Weights of a small mixture-of-experts language model, trained from scratch on English Wikipedia: 13 layers.
Below are experts of layer 4 (counted from 0) of a mixture-of-experts language model. Rows are named router (the router's row for the expert), gate (a neuron's input weights, with its number), up (a neuron's input weights, with its number), down (a neuron's output weights, with its number) and show model dimensions 0-191. Each number is 128 + 32 x the weight over its row's rms, rounded and kept within 0 to 255. Numbers have three digits each.
After each expert's rows: "mostly gets" lists some tokens that are sent to it at least half of the time; "gets" lists some tokens that make up at least twice as much of what it gets as of all text. This comes from a sample of Wikipedia text that the model never trained on. Tokens count by the router's weight.

# expert 27
router:080122182126136125087140117083156113209134142134114149176067136166138116080205103107170141100139087159166151132084168114159138094181119192073099148120147105135146080155122199141146122148119091130104119116184165153063100056187122114102142179088136155076133141184062071073126146103139096148117144130128141140129105119140170113122086193146053066116158143127156116113109119140154111092169056134119105154143195105117157136111082097129112058134178103113096146100151084174117175136122130161156174155159077152149102123144160131112149141128137138131117106180136160120146085144136100148
gate0:155110091142097106146110135123132091112144081137183177164081123150113140130109099089149066177149202098148156142102112130129103074167110144108223171190149085118113107109122096144106204125170131079146128154160171170122097106166097130128110127109177127104101101093164170105076061099103155115107094124128112121094141120133155198134062145122146215105113156049117146096157127124073176139144089105132126069120096124139132147161209114101086157148138090090132150119150128080183126134140084128108137074105181136133192108134099126144150111138113116111127114147137086117149101136038114156
up0:179121080113143116152113103157107090141165083134168133145122154126116096169140098088187115105143166105140124147156094104178081073089119133103215174134093119094119075145126087135129196157135125124124108093202135117097089089169126184143111176161149180091120077166161136165079150173116074090091081188085112145126086163106153148105112151087068138124124140073080164087139089142140076174164094135173081144119108108102107113139160164173099123126138104153091130179099162082171119128142078136123126122111171146172156156107119102174146121100132080075080155145171158061150109112113101126
down0:110126110135131093113072103104095168121163138147115131173181122081189130143072118177128137094086129121086070126155127141158164096104142099123166176120135118092126120110149093094171111049151096095065113168073126059170128162138119115153154170144123112153160132106098127096127120111151127190121138130124106171159104111173088139153156136185123088140160137148121074087161178130197150109107119187128056158126035058164101117066074129148077100122129105120090155162113133091201158140150153117120118135114127103097193101124149129148095147136128103145097137102156162138133104149118143234
mostly gets: " its", "ed the", " their", " made", " used", "ing the"
gets: "ed", "ated", "ing", "ical", "able", " their"

# expert 18
router:080076136124137117110113140147148071139104143116153112194145141088133148136138169109174121135182146110156133135129149097112134078145097102103124090156180080148098107124110168150172194146108119123130052114174101093076114114177137105162124078110189134143145113131083090090158151052152098107134148057134170088141116147073182147138114158128130139107129124108113172160123155089144147144204129162193121170139178105136143107109118128096143142060202118123103149057152172168182185091120139159122185113111090087166119141120128164140127158116188175180116131203122175125189136105114146121
gate0:129065115160108111146128206202139172124095144064123161168107130107108122114070131117095130157160156169117121180150159112129078067107151145132162050148141163122046108167112107098091124137142150159109079196095149161091148136144133144150164146104128179119144112144086151129175111134191086143090155124149093110171130172227141170135140096104130068103135207140148178085134097109142057147121095115142099087107154133182118060125142141094102115117133117119131052133102119122142146095128120138077172110130131121178127174095104144139121108109108157145162111156106119100173168167151113182
up0:128129147153087119108179120133093099146074106102048075158142196133139137182070167132149123168066140075092143146161064118113157111105174111156125125160126165164135190139123131171114129093172126121130131114098112143114119147112127144117100179145143111144135110157098088114123127121111115138087084163110128145129174133142168165146122253181088160120176142124161126042126153094131153161120143073128140129124164145150120147118038087127154120204095179142137105122139177103142178199080147119130120112112156151091182104118153081190109141097158174142190123100105134145118103083089135119
down0:086121147190133065162202153139125124128093138092102196156158046079121153096147143128169121127150129118130106153171163137176119142085173095097132170109107168102106171106133155114118067094102161067168095115124122146084084150096104137122152132151117092113062128112149117116105120148150157165128146120123087166133133089131171114117133104081121102122113137090072093152139108126118151117091189126086146183139154108102211151127167151122122149112072086096083105078113099158110159175131101135216078184092150091142082103065092151161131114095198170112152146128094138122123099101135161055
mostly gets: " the first", " Second", " first", " First", " member of the", " In the"
gets: " of the", " of", " in the", " first", " second", "l"

# expert 39
router:067126140108136164065060125129154146180137102150083179143109150134122137153116114136123121113177139168186155136079167128158131139127173148090067116125217139143080129174084170157154110163072097156145159179122104157109108119151135082171144110148117151092137113111118110089155127087112124123173133160184132082095159109120125146072077219127121148126110136101152119096106177112154139129117121124150172107153147088143159185090107090171101081064188104125180154082190101103144140119143184117102143117126049178139146110168134154025089133109111125099160162140125108137139116173154118118
gate0:083146080088160106145169113141178124153097078120143135181154177142154106166173169115131154195156080126099088102122148124068134150142091126102138103121143146068118183133118132112169094124133208161150123127093099022143095104134119163076110178153160145099152084116058141105152139094145130072162105090146120082119111141117105129149198140111100160119168146180177171136079150131088166101220118118090099142100166141155103111122141171162136145132146140039112105110093056137116097076143092129149153119134126103100137091140094107122096132105170146124174176162132137171126082099128100138
up0:133149103111087110121158111131179124143103147091145112134167097116107149134103150125167116156146075090150099173115116101106098058129133158144085116149118173140158167119132174172175111124059137116084041058144134063155164113076102123132148120092143197136064159118168155122170107088121172178142124121134095093103121055132132146128136130141076167098178140126119106097086119139139133140137112140081107124085182055134085112159147069158108126053145112111111102125194079089173140203120130157137080125093145160109097057084118108124141129165106184117150165164103138138131084160171103172
down0:183213114145157135123151100105135142139183169127089091152144134109119094049136145154131153167087112117131067183114083086172103128169100129146116160122161123143079118104141154114171172115090125106155100115144129135093099135102129133135096115135157151137105095098139139129161160120136138117119131211139050081171135121101121112142185189097090158149121165080158193114152122200154121072171186102133163124052115129127089095098101088095192149104127137138096112158111111108097146065159148132099149120122177154119152142157142137083192210164118134138122121117064155196152142095102166082
mostly gets: " record", " km", " total", " number", " national", " average"
gets: "u", "at", " record", "h", " number", "i"

# expert 23
router:072157121076103156094145145087102124099170109146124134114164131099131161202148086132149084134138154111118124106111195133109119123182140165137053149136167162100109099176106125095176095144132109080176100160158125131142142115137174104150142079114135072160153120175030116081103105162121102120078126095150133130087147123065145142146100179135129148096093099145170129125107137171154118027194126138154167151178175161162122139077093173156099086092144090158125141034122154147130164102135179107184183093181147169106112079177145132129127176139138120150143136124154142113113084126135109131
gate0:121151129098124096103097132196141064133170190185204149085088134150129143143169116162137060159158141109146105168098157201143148136166140117125197103134118141176108121123149096125182151130051150106192137121193138092153066143152127126194140130140167115096147105123174128135120094144143154134104130140171129101106123183114126117073133149096121149084157117137138110074142160113158166081114131158080139181148173068108095137116149150196131102098204171082124153125168153136140121185159130113098109116162149124091110138170184185107112148154121157115099137132148193133129134174128061180
up0:154197111131144108046090113120139123099153174153153135090071117171108177121170110162118046143166102114143127159124144174107122171142155130138191095124136119180183154143186116150137104109096144095173169130163118102178125136181092144187126119148150078122142146107203141160109071143135180168103182119146120137129155189133129132102125153092140139103129100143111087075109149117180147099098134177110157184165136057116093123113183162151100123062142106130150146123130143114161121188208100128102144072172130132083143129138148177112060156166135132092109150124115158141118137094193083164
down0:128181132199103099131171094047157105107108123140123103109131091178119084180146119084121115113126121149102125111161140168149138179093166190149135125164087135127114163101128072139162146132095177149095093097116112153146092095144166170158090137107087169110125044066162186091147116104109106147087112124143091100086152161131117062095179087160065138160200152121113136145154117179112081110124146153114123108152156143172189090121170089140175133123135150109171177145137115173148072086133143121174146117115129145161109117066194134127123132086157168183147151120146054102195135121135113154
mostly gets: " La", " mod", "- Phylum", " Pol", " ac", "ensis"
gets: "us", "os", "is", "ul", "um", "ac"

# expert 34
router:107136126132132121169069133118165041165167177118133152124118152123176157127152133133119129157142137172193101136110202128149104113209152147104100112101140142156133122145098119161169142135152220185162106090174135088142077048137180129160132154170109099170158127122123071108138111104150102075135113123189113126114137108112149137119101129108098176085160136138133110180118134106154116118174154179143124159114209098163099146135157120094129159094132042120136187119166159116125185149145172086124176131190087133119073100208148109113099173106111117150115125122174148148129057152151099150
gate0:121139106177124133073146170071136132138104152059103131097157175107107091141148172115107093149150093067139163109104117073181152121169128096131049184158092174127126140165119107109094116128125135092091176128115165123115091082160096108189130152092115112143133130145136101170141100110079135095097113126147142126097149161169147182129116129149136109141101085143196121158128104063140133095063129162101144089080121170122130080128105115157093124167111119128069209160105101124163187106147108105141164108122101043143144143163146105040077108060115106100121122101194168172116103169153087158
up0:115130064144172156037155130064091127084135155085117115128119156093130085136115128148105139153102129117098150126107134070105111152134148082180104169090125194125105123185084112131125137105127159099140138070094172149119124086144082099143134179168116073168139126177149064153163196153086092076139136119160081158113140097165114130119120083161155092110139070087203119151150109077206090116110151125082131152111122197116164162136099169139142148123095149117101151168104128114139124107104125093143189067098139098162071119148140135123149067049112109120109123123161194166129107127168098121
down0:063121131106116162140151120109087196116120100091139125128114132080097129145163101127106136110107088059137091136053156137105103144047096141121124101115176133112121146059114154141131154146105099117076118142128144196122090087104115118135146138133141173114115193140136116070133136110068189157074109132135090119138074142112126083104162193142184110165125120091176067124095105153094115139148132130142178105122021086052147075152103108143109141155122171124148171146127134126158157152108150136149149174113098125113142141104122106230083099148079128093175143106127063136117158156105161186
mostly gets: "-up", "|---|---|---|---|---|---|", "|---|---|", "|---|---|---|---|---|", "ship", " However"
gets: "if", ")", "le", "f", " up", "y"

# expert 22
router:110105147202078141103098082140138118100087133121157147151178149139123105171147100123145161188108134113102174107138170061153173114188158178156146122193155107096091105115103168143162167137165136088174130108210130143109147123145136164138140164105156139132125153104094082113190175110137146092111120131114132136150175111163143162150109107108070131112136131137122113177103063105221174061117124145181144136165145087163171135070136179169142073077161115118143213108146114077126134109120129141103139142184114169131114132156114158161162091140132117099123203161138167146127130151091088057
gate0:162222141116081111131130116196141097151119161052170138133171130186191134088112110166116140162170101109110105109140138067133102092136117152151131092161153141097095182086091139118135147096169157159152132183191131103146104067153115062117077131099100115186108096167107105109114128186108097097075135152115166170160111156091146089152126131184140104199175144133067192156137102142170050112190131130141111074114143168093082124144137138137115150083082129145142136091131163110141145101116122079125132171127121158104071077119131125138134133110099142126141095148112162061142128090121086167
up0:106156130110111112095125158160158130135068148087196097134156188131117193087115090102092121155149108100070127108101115128150157105133097201145107106117127085150190189118111142149112114121137151105146085192081142146121136124135126119103110121078078122135134144146098098170146139119126131121100153107148151175082115126125136108162109138147204111194114177125141182176144137095114063084127079072148163103072152162104082181095088128209101118095088134167134107101118128083147133213105095081106138164082104164092149096125082156116168114175095125191145103121090102176133132065113107173
down0:116156113142131104103080119045118160103181119116122120115109106088214108142129115176055128109139131139162094161124104075142120142083184149149141138140192107129099098102104099137101111153172128139121138116113146129179152139181092136131143153109102134123080116147143095007107076159124131121173163150080137182149109129100157086120062183121123134134091167136128079099137138093130160164129161136052164105104141122089097105071103140071180090079132123059146107160129195145136110126127146138148127129154093138077085110127129141138148131119105081181157215088133152140109059148115138080
mostly gets: " Robert", " result", " Richard", " Daniel", " David", " Islam"
gets: "in", "t", "it", "i", "n", "l"

# expert 3
router:137134113145160201092116109110138146191116124136125121201142101103127101119085130097156059085150078117136162145082183094133081118185129151169113101207135120163156117107086198096128148137112161120131082112136099162069129129174173100118106089136136147178154156154074143109177099098117120146130172155144094119151137147168100210090111147120125139110121098111143156129069141159210184045159084100188148170155188103099134129093092111125135111132155060122136181085119122107138143148158173149138161138202106130108135099100099142126090176126158137097098195154136097151123102125148124150
gate0:105134107160115163147142169109162102116204119084165173136166157101119124117147151136078105144171120122156188155155129155086073115123114084169126120146158126145072081145091164106124155128146167105127119126132118119101115154206132128177116130161144180131084102136145140099087174071107113168124129114145180157125152160146068127090083138141142140152134094156108144208085135164163090084141138096136136153157135181125074093089169178121094111091072151190134146121160160106195166191166071120154146060180148067102128124094084203141135138151156147093079104180077125115141156112160153130
up0:110089146116126146121095110115106114094059072121126125139098171111167143089153104083095159120115092171106062094154143089175148108146078124065168088042080113097147160123192070133154172119118116098158158126154153112147134109124144098126114129096109097124098128069111110094165139180177152158173117090148118158051065072095146162166106158106161125114106180145156126127106175134089142116097153127157119074172125112101158137138072104120162169142157101099138118171108105108101134080117202111106111123095099169135115057185140085077091141105083157121169094103160133160112086086145158176
down0:105152115148119138135193190186116120128127162161142129149131067142167151147142176090123133167144176102155115166111147153179115147129089183071136067198146092128099072130125182092152065129100125106082087150104099124115190143180130109155146138146129188096152160125129142200148198065103128153102168085114082138155119139117152067165116131120046131135121135096138115131147162120085153127153124117139182137113161117087107147117104184134121123176127135086128108163119082128141192153167159140160124174177124096146086074160139139151087084091153106110124160110145062131120125053081151177
mostly gets: " one of the", " Mit", " magn", " one of", "ycle", "it"
gets: "it", "8", " | ", "7", "6", "et"

# expert 20
router:133065125093072158136098129110146168141132118073076188181098172115183111111107156138162107118153146121146147094135138095091130072180119201139133072164159146101078112138084164150081116125131119072175101098165161103090159140204131080121119116103149146158161127160134126078122118106155165146135150152124157129106090097143106225170132203162042138118170156129134128145076099151086148106167089118142157131097168076101134135133137191153150131134105141160126135106135145134126203102131128188132154129165064138147080121139154178091094178114159182139113115095137132079100134136186112141
gate0:136103174122153179073154097075154107183121149135074111214148132178140146135156154120160113130173147177083097166089149184166194144124068161117089175074138113120107107138131118168130134148104135154121151095121142110116158144116179071151184110077145136094180104156155159200152152142120090147085171065112098183088171128161135135159100168107092101142156109076077197144098166153134196112092149100151124127087115127156193194144119126109139120091112117114076173083136107131121195143082148103142128114131108113149106151162155155117135094113171124140185134098170105134092140101166143125
up0:095120114118174092146104116109089126108149101119092096163128107164179113120132117131139116125187171099091101107145154148122205120094091145163104125074095172096124147116115139100111110128134212114153201124092138128094107151160166116095165127079072122142172186140154117165148154150105033101091149047148119152137157182150111161161089136145117091106185118166141169163101156154112142091110121131121127087080078154152131094153116146121157182109116087115128166128138139115168105198124124114217094078151147090178099103166193110168136148114101110176149170169190112101104075123134174136
down0:085212145158165135086084147072166144161104124123074138117133134126115149093140146064084133136122069167166135143077117143151089121140120129133149118103146098126132099089104139129096140106122096118072099102126134077138121097065111180148141165198150105104135098109132141163130109164133187122127104139081112142131215086125059076184129185193152101107158134130098149123082092127134130083097122195069047134127183134143174162178138097113072127165130116113122155142075120143076156140064091069125092171091145135132160162144141109101175093110164151105104127102108134154186134152151124168
mostly gets: "ift", "aking", "ing", " murder", "ink", "rown"
gets: "ing", "ed", "ad", "ay", "ock", "ind"

# expert 28
router:110090115097113108078131171140184131137129103170126177146127129077147167150156172113108141122190082104111194116085149118118124096172151154108072101161140141104110069112134181162117113183104098122139111105204126092118087115170145117158187134120144103211169075129092117077160133094106091149132161156142157148125111143107129128109088122170104099123128109100151082176105128080148123112133126104150154140096173108129187136102090147113122051065189116135155146100218130156112148087092155145139147138170072184131102165169093184131166144127171148156126175141146150153180123149188070168
gate0:150100130121089100118147093088054075113119143102137170122130150139142116159126151120116148130083146080151153138147174133148092171114124074158077097080142149183179059109101161097139107158107149053097096147071126075165093159171135173135171110148175156144138147131123128196082163097156100158068070141115111037180130175105141132116168165166114087110126107128168108130093072129121087109138110083085160132160144076131123155118132118138082058125137106139108159117128108113129126164104143208129124132152097143133158096154131188134098180066134140132098160094092151083093077146070126091
up0:082141155129141150090127186197146164070113160114108127083117097103138117138117134133116103127153188148175117166177067085079158132119161118119147068154144133095115153200163118194127177056108091182121123123193131152117138083090074105139078162109063080124117078162048139127180148129124129118136129140146138191107099125144089138146148071096106160137149120127128188170152157138168106166171138146143085104075106216147121057136132150111107134145114164100134123087126099127075143077163130056103148159158142119153159135155087088109146106108156115142134147164173155111103152129148131155
down0:136101129087120136137081095113167164146168109104157113109122114135162100139163116117114170103130110230104119117095117126143084142148212138053108109137170099072114197151128186167158097167172129148128115129094191187096103129138130100138142143206153123130173104114144105122095141137145146149114113134123176100146146120116144138209091109175129198123108159184147138070099136097098133176134078117118132058056112111142112093130108096156162122163154135068068124140178113128103158105080148158103133118186159148100129139134096095170114141171119154091141116115047131198082111092117108150
mostly gets: "|---|---|", " near", "- Phylum", " album by", " produced by", " both"
gets: "R", " by", "I", " | ", " in the", "C"

# expert 29
router:091106131123156167074058144184107153099111160125181145130073136109115179135112160112146090145148180189210121138057137116121116131168133169125129103156140145175111092157116135146190140211159147135125132131159082105103095176150163160148151150142154140119146135120119114104116127122144118148164180073157092097144187103105129165071125156117108062147151171119116109141112163136156112076107114152158131151128222112133188155091151079133144068063180128123108142115172055108148124119167133141145149068139078132150119075136118178158136208133119174163145160129142154158175142127168096120
gate0:061059092054133106121116151164070157113142128167167137147170168121097185095112173144169198168140037136126120169127140088100125138080127123152113143115130126068172131204149116174149100160147188114151123092136173169113130140086130141139074171106130151152115165135103123101088155101155168118142107102152138146114131185093110119149165154103173137090099146136145112171134157176157108085139119112130159083158105139103087144179171085123129156109123168140164088071169091178160139099151171105138160112112098181156084181107131131126037084149115124069137105085190149117150122133111134137
up0:126159099169134126144164078066125088110141153159103140097078123115077088185126117101177100099223072139105118153180143121182117163131080136108086117179187143162070154136098110073131168124117058200169129089140102114132127109129158172143100134162159118101097090117163124160090152179153051107075114150074207047149108108164164104136110121097125127103146118117156165136142111148109098170131097133140157110061130124095162132112096111137084101093119123087132101170125144065147152092110110155118109136139159103130116120111112091144139173057093113143060105137139146103115133101165171156
down0:128102131120097146226153149110182051130137157129091136076117172130131128145111155051057125113128092096154123095072092169105106098106113162154111159140112140130176120136129164132141115172107095172121156123168131087136161159103137122058138147149129112155112107187146084151107094137126138170114136083085101185152089155118108103123196070097141111092139086093143133139151137166156187127176086147119095116121144206097160167113073100117144081158151126141113189120111147164128143120142184117105055140156145161136140139114071117171069216160124179143125129153123172142077117123180134168
mostly gets: " | +", " | −", " any", " political", " social", " fire"
gets: " | +", " |  |", "0", " | −", "1", " ·"

# expert 21
router:154097156162159158109086155159118109215152139103104127171147120097133158152165138135178132095143149181161078167121120122129114138178174138153119140172142082121146084089121202096135104223139113119159130080173138140105077104159177118130135081129150097090140101163094172127103145143150090140168119158120076125179152156190184154105130150120128102101115147163179119137119113142138136071181112122137130139132190123116132120086087084092150155107135093093141173103148089122031205109084160141128160140196115066145047116150143153128090147070153126129158168144161119124151108139091102090
gate0:114104085169140126141120091099140165147109121108164155160172139104123091103109100207114154103140056141151104165145089132176104133105086175153072103121111081140114150150167143153180169104113147116082092117135168145027057128135122093131174145117153151107096138191154081109087115144172137129081130019160120141115148112102113099078164146126138113078103155143094088162114130152175110157156091122124101080125143103067156126118116067128153152108120117120174177153151149177150138080156140152178106109086120087182186189107129106110151111138059136086119081124136140170126121085156086135
up0:133121191173144085141099101150105136089140142113083113162111119107098177155122188100092103138176115135143097142166102107079167098124124111113109087120175079086094173115139144135158139134164091200138096106174120133183155112114145109137138081170202135127173121098070108117171181108135120138116150223097169120149193198141104133125065149096108121138160045144095147128137137117201180110119133116035123164183112106139069167157093136116110107130129118130088130087092175127128085146117135141128116123114122186103167174098127103138116110178157146167095138124125105137036148128104122122
down0:174119134115135138102157095138133119163084134109074085136123108134126095109129116093184119140112131151117081149147154166141174101069171059140109134139095086138113170168123160113129111097142091132170093104125157151167128124143139079091128083145075109109105122080130148176125185133106201195121138134108102162121141168123109093117117156135136112146083137080087176134096131123109085121137136136140184119127146144148103152093139175083223043176145130146096148160101166132055169154140128112170096070212124123160100181145133126154158083059139165068153109145152084155106151052116188094
mostly gets: " Aust", " Garc", " Whit", "ia | ", "s | ", "e | "
gets: "e", "s", "re", "st", " | ", "er"

# expert 4
router:092126136093122129108063160169169127109163191113118154114142136158131178133158136154129140134144124159135098160092159120089106101152134106131114096166124168096077099162119181106139192159108186056146079101200091113146089128155148142147135172141159158183131086166086167085176110096105142129123136135195105131169117099096140143111162113130104103110173158076162119119046093159113141084127129133197144097139182104106214125081048149164175102081156107161148146071197115156148163146126110106127125153135105143180098108153136158147123153100094161082107135139136183135157094171129073118
gate0:123120135172132077083193164145112169141142118149130140114121131102126140129102155099103149098156149083175184109154104116117156111127153110113136125170131141096120159114108182079137112134149039082185129123114173152126125107129083210197159138159140133122146145090148099112176090165116127133124084134160140109117130163159141127128166065123092109149101135096090185165216172077093198154121192182123110199184161126117112110108137178111109167081118142179093075114107129114103149084120059151060137195148165090107120163137064120140139097169164156113110133120135135184095144143131158119
up0:153144161114117120148153141146104165196106090128139136112101138163114165156150121196096165103106157139085152148111154174181166071160126124161127124089125061119160124165147090142145125163084168119123184140119100192087088138089186088092099105120100136137089168147105177142118150065078110109092138136169071130112106115056148150124105109143119174142088178098175123149158169139101082098086084142087121122155147117161170169138120160132060117125139090130136213104112126021129143161148138070105128114175148138160097082148092166137171139128160104120129127060127115124117073171108085089
down0:144088122094143155216078155102087200080119143134127139135136114101163165170100124150106123108111136174100080095115076138138121091107094181091078105146142110112103076106147112152096187107104114127138148165109148072143035149132058132161134127191106140120085123149102082076145134131095118079106098143143132128116101129145144134111106151154115071134129115198149122166122159093115119147099165144153154129109132155188106136096098080124149026140164130130110104215184155158127124120099101113146129163136115210174168134146126102146057148126110088120109089158135130122090101202159098172
mostly gets: "Scientific classification", " across the", " bro", " in this", " gold", " world"
gets: "1", " the", "2", " a", "6", "3"

# expert 35
router:142109149143144158140076158174166125144132138142112084155099147140081126089133128107100144112166151089140159122106141125136185145166094146147134108122125107097150075127098236120152091179089175054096134163165109145159145112122169130112124135133133161155165123172100129097139147089118153129090148125142144166131143137118169120115156135118099154109190162095122135113114154117172125088134139121120148152096137102082126175085088134144166093117181081124113176080189080153093189145121144168151145163164059156172112104150134217063127190062144088081131189125180200099149155159197094102
gate0:088124130123138141104179080131070058150190108168131117203125171166127141135131112106130176073170041141170188130150085111135152116140154118150043125108167115087150115178122171104113171156087098146172123138103108123108130094143131124152155114143145097100141107196148121186162159115154110135105161117183125120135189126139125128086121106083142149122118116141166118175118135083203102159183120110109158115102110130116162133111104120112130141064139126172135140070154055120103136076102131208144139155117077177132167126138114103068127085134179161091150137134105169110097196170114093076
up0:108124084178163142163098174145144176100090107136072135080148098092140130190095149178121145195171078139075120145140157126102158074113109162097127175128086136103106141159149129144064050114105111125101061129135089102169116117101172118110125151158120154144104151154098113117107063117121148114101081161141122138091113088125122136125163128110105140117169119102089160141111194203124132118128138159147151193175140112131136150142141132083099155151157133091093123082096188067127174121070111133104172125129157086092121114169097141167167091171034124175078160122122108112166062081169150168
down0:105094142062126143080091119145113116108080157139128137126163112091163087187150095104118139096127070111074141131090161151122141114137066120123090109096113180102110111116134156144135094089119105102117177145136096095171148126118144132155137147144107103114158125145077111123127133060099099144096097145064099104089124100104171248111161157126112114093137095124135190109146129106088172133147137116032197165106079110165131132082179116183096141085159141061150154145181157133106106185093119109098146133090099093148188100199086120134158128137132150093072117087126064092115109112092144163
mostly gets: " He", " he", " it", ", he", " who", " | H"
gets: " He", " he", ", he", " She", " it", " It"

# expert 16
router:063112138080170149127110122156116108128099093156148186154111166162145114118141119146113127135172137104146108152127102121166132158155106139159140130137065088108109117149102159156174205188087168057158191140150121125160063112151135073128151105105124161067171156143115089145166141103142121138130097143158146117139146172087185155108132192085099118121134089113153149134099138106151169118125112128134185132108137095112095170078074151176097183071138139161120135105179140092094162139141216102141111140141116054116138100189170163168094147096144155157155183159109138073143176074085056157
gate0:126078143118147147112153125120124123095125103110139165107180106105124088151067051135154134151101093091143145163125108124118168114114161119175103159149150119079143143198107144144114089065172066173177109136142203199128200134147139107169155102135108132119119177135106139119101118140139148177129191069145100133123168128122145209152073118132091176195131101173130151137062117093143128109138135104120130111127142113081110177136116156079084168093089120168151137117109097131115154105155149099122078126137128202129121102170116113138132072161066173126130205145087110141098128137056090047
up0:148119117209086128175118117159138139176166177172121104160137146127089159147115188155085157142164106145113147101179119189129164084106171115150138113091185130084205138137119137178176157151166128188059122099073075147162105157158128187145100153173107100087082112076113148146109175139092106166113062160132089134095145141191118104115114162161141077124164159136140157105141163177125148173186175107144154132075105172134121128179121116147116123187126157148143052182132120099101099151163133095107113112144163117133118143118116145192162073102163101144164153117132177113141099143117114088
down0:144099220149140118120123143177156109106088098144116150149109152123113128117085178112098158148139131091128140119077119112114183154075108073175133179148128132130124090184108137150200219144100121143114163125183166136120162145066165139171127146154134099103099138154077130130132121135194064110106114144169159122119085128130116107121169089062154115100109160134157174180105104091119121155159131092207105116085111071081126050167195122101130125172161178152096103123134177148123139129166128089118148149157117126162096122113069147174154117099123102165209059108126130166124140120145100169
mostly gets: " Mar", " Com", "th", " Mart", " Dev", " com"
gets: "th", "st", " Mar", "g", "ov", "om"

# expert 0
router:133093091093083113131153128165145170136160144079042141162160143140183152122128175107153122139125156102107104133159156091159152114187134141094143142142166174139132099064099178122186164134169086118148143112203131079164111121136168058135099133076099126166142096090119097128129145099129095130096131139107134168184218119161110148105115137154077132067112099126109142153134159149159146106186131156163165153184148054184163147111144132158150139085118104117156156094138130089142174123143149151124184108183065115151100101153189158132078187111173147151141156131140208129174119110149083142
gate0:113209145032108157128168171100088081144135108124140153112106162131137160082126191150115121064138137150165110070133163139121113129161160149086105180100150174112067130124140176139052191115122066122104099160140123156157105090148123100189179168165116137040128121111118108168094129069156142172136097191134138160060171096118162121069154105116127134163098108154137104163168148184177129099128154107089134171119130159107136124132126130123094088118141185198124042090125111156107154102142129129123119114104145144150100130147146135098118095119142109109088131085112162110093160102142064162
up0:162173148128163107082155080147125095177124146120110116099084141094128175137145119124114143180133147137137113147159193119129140202131131151062147142179182123147141099156089129160119129122125110106146089111152187107129152133135105104186191120129103082139180162126108149130065184147157183161075167137099145185080111109104157073133143120159152122113073127059191076112166130105148084142154166142144153101138104136140164124130157103151084118083143094145160161108156140141117128190176182185107207139065118123112085177145138212120074141095118086113088125096174163142128113134099164164
down0:125168157056116157140126107140075089083157103153100119122127156116096163135185121191155103099087108128148184143123098089105135118098147179070179063104155131135129174114122113103085145130114085136100150105132129147142059138097092102108109089090086087190176108150133179127131132072120085151106096074151139209088142166121139124123148129159120110115142090168145159100101163150088128129177124122125206108150106136147162130104182136179067144105098163118156083101182146200135115202089164175133098113146119123159168150157140118062100081131084085120113089090135082150126172122147162162
mostly gets: "jan", "oslav", " destroy", " Georg", "ko", "sky"
gets: "or", "on", "ur", "od", "ar", "el"

# expert 15
router:121164122114173181085076164125111157155142191140158132171142113077144203140104123124168121138161094145186111135133093064078158074166137176123133136171135100132102147110125163168147125175132149147139120161176155142119114121114199140168158183112143161184148141129106121055164111130148150154137148154140082153116153114114166127122125135086103158105119119144093114135118080141145134081152115173141159222154248139094188162102094162160194153110149128128123099097229110138082146119141108110112140146160084081141111133120178139125068112173137148097109116119143197163132107116147132154
gate0:140157158090130124101125095129188152101186097131163125112181137101113120106112098154126117081075104164084096107109159145107139162127190092178183119149128115124110080127124128159139135159077094071116087088140144091106137150104068138112126082117152110130097088137122195123087145101159145133143137130116082170115066186089155075238120131217149155171109175149135125143092119094172088123098140106154086130157129100198110099144079095163174127119194062131141108117174096101128093173103155152135134164158076136217071132148131129106163154097098140137138117158111138101088094113116131134
up0:111186129133120178158139085147132119107163117113144124090142127111109108099115126149106143117141078106069127124107159154100150188104176134197186167094101151090167089124123137164128131196056053068089072103121112117143067137089084174140155094139161090147162125112108184160101145146104141128147136163125103121127077164119160108187147146170140150114162183162121117174116108121150106154071152108171165170138099108188091108182104060153163133158154109117165091135124163112115118133096130149179119138148102130193104175163114162098151151130102116096106096200101165079112059129068170147
down0:167057137110160123106174087120109162136152097179127100123097111159161123114129100190118139134104105175082109168103123105125117166174082134159140114169127127125092144058140063157120104134134123160150129115091203158117148129081168160133156140154119154116080157111121147123100153113133064123096096091126136083141074147154108181114149103137094142174071125175100124114170180118198129093101057135146166100150116143145116141132110114099074103166058092143115123117089159178183067116091127111185118092144168167154178095194154178113148149096057085096102097140087069091103126168109100128
mostly gets: " | \"", " accomp", " Win | ", " | \"The", "; Label", " over the"
gets: "\n", "0", "1", "2", "3", "4"